Below are experts of layer 4 (counted from 0) of a mixture-of-experts language model. Rows are named router (the router's row for the expert), down (a neuron's output weights, with its number) and show model dimensions 0-159. Each number is 128 + 32 x the weight over its row's rms, rounded and kept within 0 to 255. Numbers have three digits each.
After each expert's rows: a language model's description of what the expert responds to. This comes from a sample of Wikipedia text that the model never trained on.

# expert 35
router:092112096148077109135132124137164149081089101082098146100136134116177110100165125108154122100127200066119198132100145090092091123126096130217121187161146161155184155087133147193175201132052128175114110140098126179063142107101130100122092156175115120119091147116128114103163119138098168184160097107149116194167133113134125138162107104124109174143097093125090141130156100146113137129128112153138137144122126134111110159101125095143087164127058135114134039122048153125126188146100085
down1:188159155135126146141141115123127120148150085129151136157140107180147161111100103085159150150152086128177210157100155088122129131113092169123122130083141094118170132121156135121134141160108136168124137138110133089150125196205191170143152112077111133103097172126110027118135130112190124151188047102128090202153126170104139141203152114173131184146125060103085143122139109115140156148121150219117114085139133144142161099146114115122149143109130199097108073161079161110096121130120095
down2:155137096141105156162115146078108117084085156227172144140153146085131134103149205098181118171118069129126157151160121129161093126122155137182129105125147105106177137201081126036089113100128059161129166114178116142123182119183118131136121142141069145122144076069125150130087115082152138106119182116166092113112113164167174119130108109116103131130149191103136103095149169065136108129079153143138115083105096130178121200141156147109156163089104153129130172159127118158133116147098178
down3:141145111155200137060100080165120173128133134148110104121147124160161144095111152108181103101104089149139146131119160112142117125130112188088136181175122082121166126125166154189149094133117084124137128080083138100105131119174081163197149206139140141128121147105133092128122128086140062145113076136110059156156147142127068046111128117122154140108131050113068127127153143134057074095127104170088101082102092122165102128082094068123129102142085135172081152128143098121091103092112180
down4:122095081116161130129143138102169123075055110174137149116060138094118163122135119134113151106152158133100094121153100178107136098098137153192111094168097138122105086125074119053107131072161134174132116142139201131160155126110109106069139130134130155183071099157121125151132134192095159088083115046121083060089075090175133150183123121093122123138101094112070116084119157150130129076101104104137090085117106125132124079088078141170122158038125158121103155087153121124137165101104134
What it handles: Name-opening capitalized words

# expert 5
router:119104189115163137137125135141069118147109092076085131115099175090140104108153082094083134118131157098135184122076189037088120169171162130140104159128123120138103118116149178196151179145126143148176113122070127162120178081112133116140117133107124127138077208084101122103175073213098179105172146108147139142098132163174091096132096121169118126132112060133085126104148096146162129151111130094193144111184123136109125070088111107152151165087085124118136150126116061130148128133082110
down0:164181170135123117097143107133067183093136158107104193157094128115185095195100129121100161161152142131081130122110171155065149143182162089101135149110098089146040164156150113154148100078118123108115095099129087098173106123155106138071100127096121132101048111189137117087143117115192073142107114123124091130150152154173148139131107100135083133126104150148139122151157094139075130120138125179150132140116089123162095122105029104133160165102107170121075139124172111106052126136065097
down1:047124179152182100141150149099198121074084115201125136177163121108145113109137130112153169125104068144155102164109149153149149147161119176053072118156119087190122161121174110092138134127157132098169105144096131100156145152054117129153108109118138099106141147170145068153148147070167164089080100138140100131080132123136131121182111129065144105106165133142146146146119129115052125047194167135144147105078190113149092175136127151117122136134106137099129154129160160063101115166107159
down2:150112117152120121132090127147147054133112057099114138077060126143158158115160181120114119155123136174144143161077059151063151069112173143102101095146138118166188143137096114148073116110137110061130121208165145200131153129157173154141154144178111204142152149094153137130148154087118107108112137111125154140100095118154103175127095150158090160134146121146116137137094158195135154115191134148038209162161112128133134139104169146096130110127168112111174121142129127197120133166170159
down3:143112129174167177132128081135111125043137207173107133154165186147150051117118126146158147113149207138076137160170130193077170129147194131139172117125169106125106133049071135122140128073134122119158122130142072079087148135122161091169111144075123126126145168139097052107183110133135164144145148119147152035085117142184131121151176112162138143125136153115139129138140106149112114077117123087100127149133126149078074112139134079105091111146123176134146155108080122098161095095124155
What it handles: Latinate word stems

# expert 10
router:110164111118174149170112161163085177111121155117112130103148135132160075117162109066082146107151143097122174163142224063050127107145137122144100156115156161147143133107103109163157138086113146144143145126141137182088184058123132082156107110128144127160143188129099072136156104205128137146162115131136106117097131083125094138161099098155125192107114075120070144105160107193153144125086132118169182096046097148134122094116098070128118176093117110142117125162119031138148136137146118
down1:129154129117090145096175106161076106076128098114070151109164129145131081170130139149107152091167147136110180092114178103127154180147102125173177116021125134061101160111125149117140122161096152052185086142138140153103134101133158106076127096121167053157177120138140160085119118124162155126141122072153107139124134116170124152147155184165140118185140179111160188118125145093100093131151097067098155130099157110116197116180090128136120133133104195088112083110144130085131126137098193
down2:115140130146135167127153111093084107111126089103155117084098133119075185167141121119096063162105169148077078045146100165121155045076126092090090149125159093135119137171111196123102142169114118130196119048152135081138106119157130133137110120079097115169078132096108126122141096100052126188194123106158153098120119083116165128092083108178057105089149103153134136107092100116165160186136132154109130134130154163122132104149139175078115067120134099116123117107114149106152155185153163
down3:166120113142080122060092141192112178092108096139134088135128188130174123143045079170098095061124102114131110130134160154127129118136155149125098112110079101162077137110138165142165129153104193111110084127100097150085146150094167083139120054120120112141175114169112098116157087104063106103138127090161142099063109173046135156155129087141133159141132089121155108100133183164144147101116090131109098119115101156079171106161143146185168147105113068164203128099095112143120134125064117
down4:095126155149141110121102151015134107121135139165160107116146160116155117083122111123105134205140120103090137124171089104151158094175170088116136142190103191200086133102177094057101101101130124128109138149108101150180114090157182112169135145160121120126117151163168170086143156081128073170164110153083139204135129104071156118100153136099170125101096092110063155118128143102216171156162129125097139137142148087103112152150143179090096169125137117157124127126111101135145189114180108
What it handles: Mid-word fragments

# expert 26
router:118100112101129137167113126138170163107113165112096136108115157127157077073134063091140098062112189131124162112108174045063134123140141176163058109160187139173124134134184102149133144166105159127077086128068120173104134086116112105089164143146141116163111171132151118139181137195046170151130136093164109191138115127104109152169111121122157180133075040126127157159121114190140116099136083175151175138089127151106145157127121119132119196130101075120170111124135146151134126112107124
down0:179107120131156207093197144129075068183119179114143171135176126073129129168096132155114151092104126088142093114148129126055199133138127130120138101175104094158094136110111082139093153183130107101153089158142115135072071121148059177132187159069107166135150085147102127076165168161120119106098116161074111103136138117167114139109101113084168125076129099103094109134142160140109137138117168140183113121125074135096158165122167138170122116108096108088146169078071178128134124116168079
down1:150150145124153120106135163104049167132143133075114163147221138102158131100174061074105104164120097138122115190158066113143131111093105099166128123152167085085134148149096164159194101140119156151127152082068119134105178153117204148102160104182190156133142131109110101058111100121125122153117143096173115128167149100187148120154123139122073133122162109117109092132177125125107120140135230155132167141177142166131071145157126130148060122114199127122117095148078150121164130128122135
down2:127123119122122114098130126089171133123187072122087157168153117109128075143153137156206138127114129175135114108136122151072157151098119103091195153149136122100114140113111129079117135091093146129080088155173114079146194105141157125162151104143082175190092119097096135105133092160136127108085141165141161111094144156085116168142122186144184140119107089135045125155084107055080126123051104184068153123113165091135091103161118157150126118107133137065175192104128138140156116159099050
down3:150126162097146147109154117107133121132108122135088136157123090090115186121130114129106127122121180124070139182155143137153067114143137161136175143168146114099090151121104156124091124144172077103131178103076074132112110129157132173122111175081088126091112125138127126131132182207072101074100121117135089172205142114195135061119100158121069104093178139201163156171172160187103167104137125139117089076087130117146107134097124081106120086111165158110113111167080076108121088188179165
What it handles: Name starts in lists

# expert 17
router:076096116082124120168136141172120147126052085106102135096158098071140110130123084078086122118176117134108139134111194093113125124143136135198081126122146135140123152107130157145148193072136136171126107182132163144109131116113100113112124186143096126122151208129178176133151116215079142163149153062163117190136100079151102072173111121149133117114031074155102110143085123171142116120064110164166141124117136122094119141149133052085148132063139152118149131148084096149133105135105130
down0:106169095159103093122104144059139136099116171112133165157138062110105168143143129092164133104087188095173192109116127132122127185073102117079129130097079187127166081108189122141172065148130099181138129135154173183150129140099126160119156108099109141129110118178088097111150140189162157162154107167119107076153143137161195129134121146153143153103154217142207095157108156162087089152096137084152131136108146103180136118148125132162112194156147165110158101153127151156155131170074099
down1:129067091118142134137114167096046081207134168093074123097171137144124049102100158109097162150155075104100111145148158101160173168123132115134120184141129164149095149109159169128110085112127153111080104116104144127176139127153114139167135125113147121117128199075105109108074128108123130124136178154075146121138112117092106156162154078111058073130164101081140139119082125131158093146118154182041068157153170141158157115145080188151162096111139086129142147195127161124145151134162085
down2:079092132166145118119167182161127167143094058169052082157136134109152058126201196120152140145065161041159153159133132197148126141119142147138154100040123070105113114197106165148135126145151088115136169165137091133111157137131124190114076109080097097096092110126129105160109070126130168139147170175149131109141148150148117134133131162135114105145113183157119098148202111138123122138125084142109120132077121117157178123132084127188128139164116122086122095073141104142144163123119089
down3:130128147154088138135161106187102100068147119106090094105092091174136127107137122165141135149140145122107174108098068113150106109124061080162153125179110097116115159152148168109113140022135111109118117153160137131128111103176127124086148159120111140103111136109154154092083074094128144151120221181068164118116181081142140098096163125097167156107190057143102178147153152060108179079097141133164158108162122113064129159104072121092163147144117121120131175067074125113153116150144102
What it handles: Infinitive to and modals

# expert 18
router:123098143144114126181133086125116160145099124077125183101164172083139085114147142144098057076177144162123148138119164121081148110131161128179098106147184139124182168079121103191142137126062117129115101150068198112032152125080119105141167146115106113116129213124153118123158097157102115082163139119173150155169160152151131080109104122125177156101083039132094093173097079158148139142081100119113200127112093103125136149093114121122154145121136122094158136178136112150163164113083114
down0:128144090097088144067151117144131117087149131094117083115121125134182173072136157102142142095135122102140111064186118140187087166170087128127124137105147069143116152120182127104170171079131131071122215141112128123148180114119149080154106046135139114202085149151110123133115156140131112172152147202185063207135132121155134128103065104099100091147142089160171098103116137113134171165132171078100157138097137121151090111162104173145077117136163187150147120122172144120141095112102103
down1:175103130080111158114160129141142080121141147145188119198125127158034117140151112121111111086118124171109104151142143215065154113108098124167128164105127128069172078086134128158087125141076159170093152129149083142103094169144156056150095150136004112104138151129131196182137142166134135121100172143147093129151191116135079116137116130103132120122077083104151113105132167084131106156120083094115146106178086147128082123122120117097125136130155130040179141113110145127133147129107156
down2:155119096122082081110133143161154106168139083094060180137159102090173194131108130148102129094108074148131092145117143132135155101094126120156161118151154110127148127107126088076169109091104132198139167121109132119149142117155141187069134106106105129169112101074181165066163168132175105150075128057110176093143170183208086144169165115139153148105081197135143151164090121139073103112097122111219133145150087140115168128096114104167109148161146140083139149120132143100098107120101080
down3:093130180121179096098128189135116077138164143104150108042111118133214168152157090162115136169124119119157153081165173074071139092122152157074139145121133112129112156141171142111119128096142093130121115155061109097102142138139152105131156169120111108113152188115124123168163105157151106176139125121099119160104182109113106089122180120128104145092107073150128182169109082176134107100085159137094118112169084033104081120116123134085116093114099119100159117124154166121200114050105193
What it handles: Capitalized word starts

# expert 19
router:132118176141120084147092145128144175056063160081118168065127145102149092120158135108113117113157122147155118146102147135106135089145117100109102180130113141215091112071172143124121152118114099131125050191124127121115133113097163069119106151128133101146121197125145147105153063166112128104188116138144172153173118118109074115157083094193120189137091024152131153141153139162115129123124089131134241116144181145104122135096107123155080130134134122104137073148140078099116137169126115
down1:116197155101144110084138087114151083124104153056120123175191152100158083082092123100152123100099134119080065126151176091158172170107142148112103124136128174108168121152097113150156157067106153163102181131097117118137117192184109170180147181116196155149170139116119117110099171126119106129148148123142151116089116115112109169166141132196136155168104060151174156136142138073119117084054091157147075177086175173112112139166150142149128084066112132103120140105102141150077131114123099
down2:148039132124134143094062115138186123197164133141081123131208148158064102138190173129131155094185127092152105171131135133136096150092080168095147089079169190124184122149178070178146136139129123111119126134084143122137097176092134174144118224117090176119121129142138151140154099145175169076083110147135147178163113097094117137127133168102111096078107099080134096153139143106121108114114145102120117115098098167155117100130065134124135095139125104125144092140130145106158156097043142
down3:121121159185164106119125118078100169125124087135129156198120151173135177170084129116104150160099134120099168138130141153154099111152100173079139101165168122089147121115140116081094164119126185110125155135071131159121163091062100124150130104042163144130163154099155085131137116148115134161130125097087177118129164146051119102110114146083140119143061183147102053124108126135118134144104184212141110097131164107146126143161134148114172157133126110115168142123185164032096128150109223
down4:139175131127137151099164136088049126127102141146223109135141117133145103131109099148126128162146153098113130143139105112089149184142086152160152150201120125091122130165093124083181156135073136159115189178139143117132095121144155093047151170101095081140140126097100138106120161118082131095097146152103105132236098075106104105162153142109169142082080139140138080193167082149156139140149105111099110093173060155157137143127098142126103113131107175110071174093093162129089166107192128
What it handles: Name-ending word pieces

# expert 20
router:177097117159121113150117126122093177132102071118107143140113196151152186135133115123074135071164139119094192144152193109100115172169192145107152132144116169233117080090134115140130119130096130113127136148081144176089154093069140131121110176120120158125092188158122120106157082113097162119107151080138091130094121147142118138138086098190142152159122031135089134131126104230128133108111156082122198145143135093159140116092122134091090160124114099139159085156104135086165131129083097
down0:102106126154087138156105125124062126104081136086099107134081181146091173131135140175183118112085160155168164107178166137108126183138130102169176133106115076153082119144093153141114164102158086142133133110149152205138141135197102108115160093152143104128084065109164184094189088123088111144161143129173167048141130123096149082116143115117159141099193110130129142138193074154074146094142110077155196162161134125119091150098102127084152101142066106111101127098104093090122088157114149
down1:139164103102098092138137103159090128151129133137103191077155121077045106150144112128095092130149068166079132158102123115081112171101125129137112224126076137098134143147148154162087092101145143172190118085091074116132166128106111168101117158076128094148090120141070169107130150162116114118125150138112135145199115099090104099091114131134145184154154103084115219177139090116100136146113117169113185153136103110158115084136125156117086137130142183085117146118143111188118197119072068
down2:138133117135122098120131064118092096120048176125125143122141144142187167122185154124082167160132105117126082147124073152121121111123110107190089121151083176129143132104135099110122170134133100180111119124188076106112144115142096133090149103183147196193103161107124091052160193107104127157153135126129121088092089125125071121102110111130098093089071096108088157143078095112141104096152125145147088133094094170228126065174135118175154127104101086113149124183092149135108164102184135
down3:085111106144121124170114131101106082140114173134139124129180131116130090085093112125150120101100099126121165136122121184165114216118146131100119151103122130075099177133120094116102124114149148130135092139143094122131081109187144140137119089160149062149066148098138131102133110102082135132092155156059169132117141162132111091104054116111100113095096178126127207106163134105059070155200166104143117120083188158094067132150095073132177154163120139122126128166081108119150061195114209
What it handles: Foreign name syllables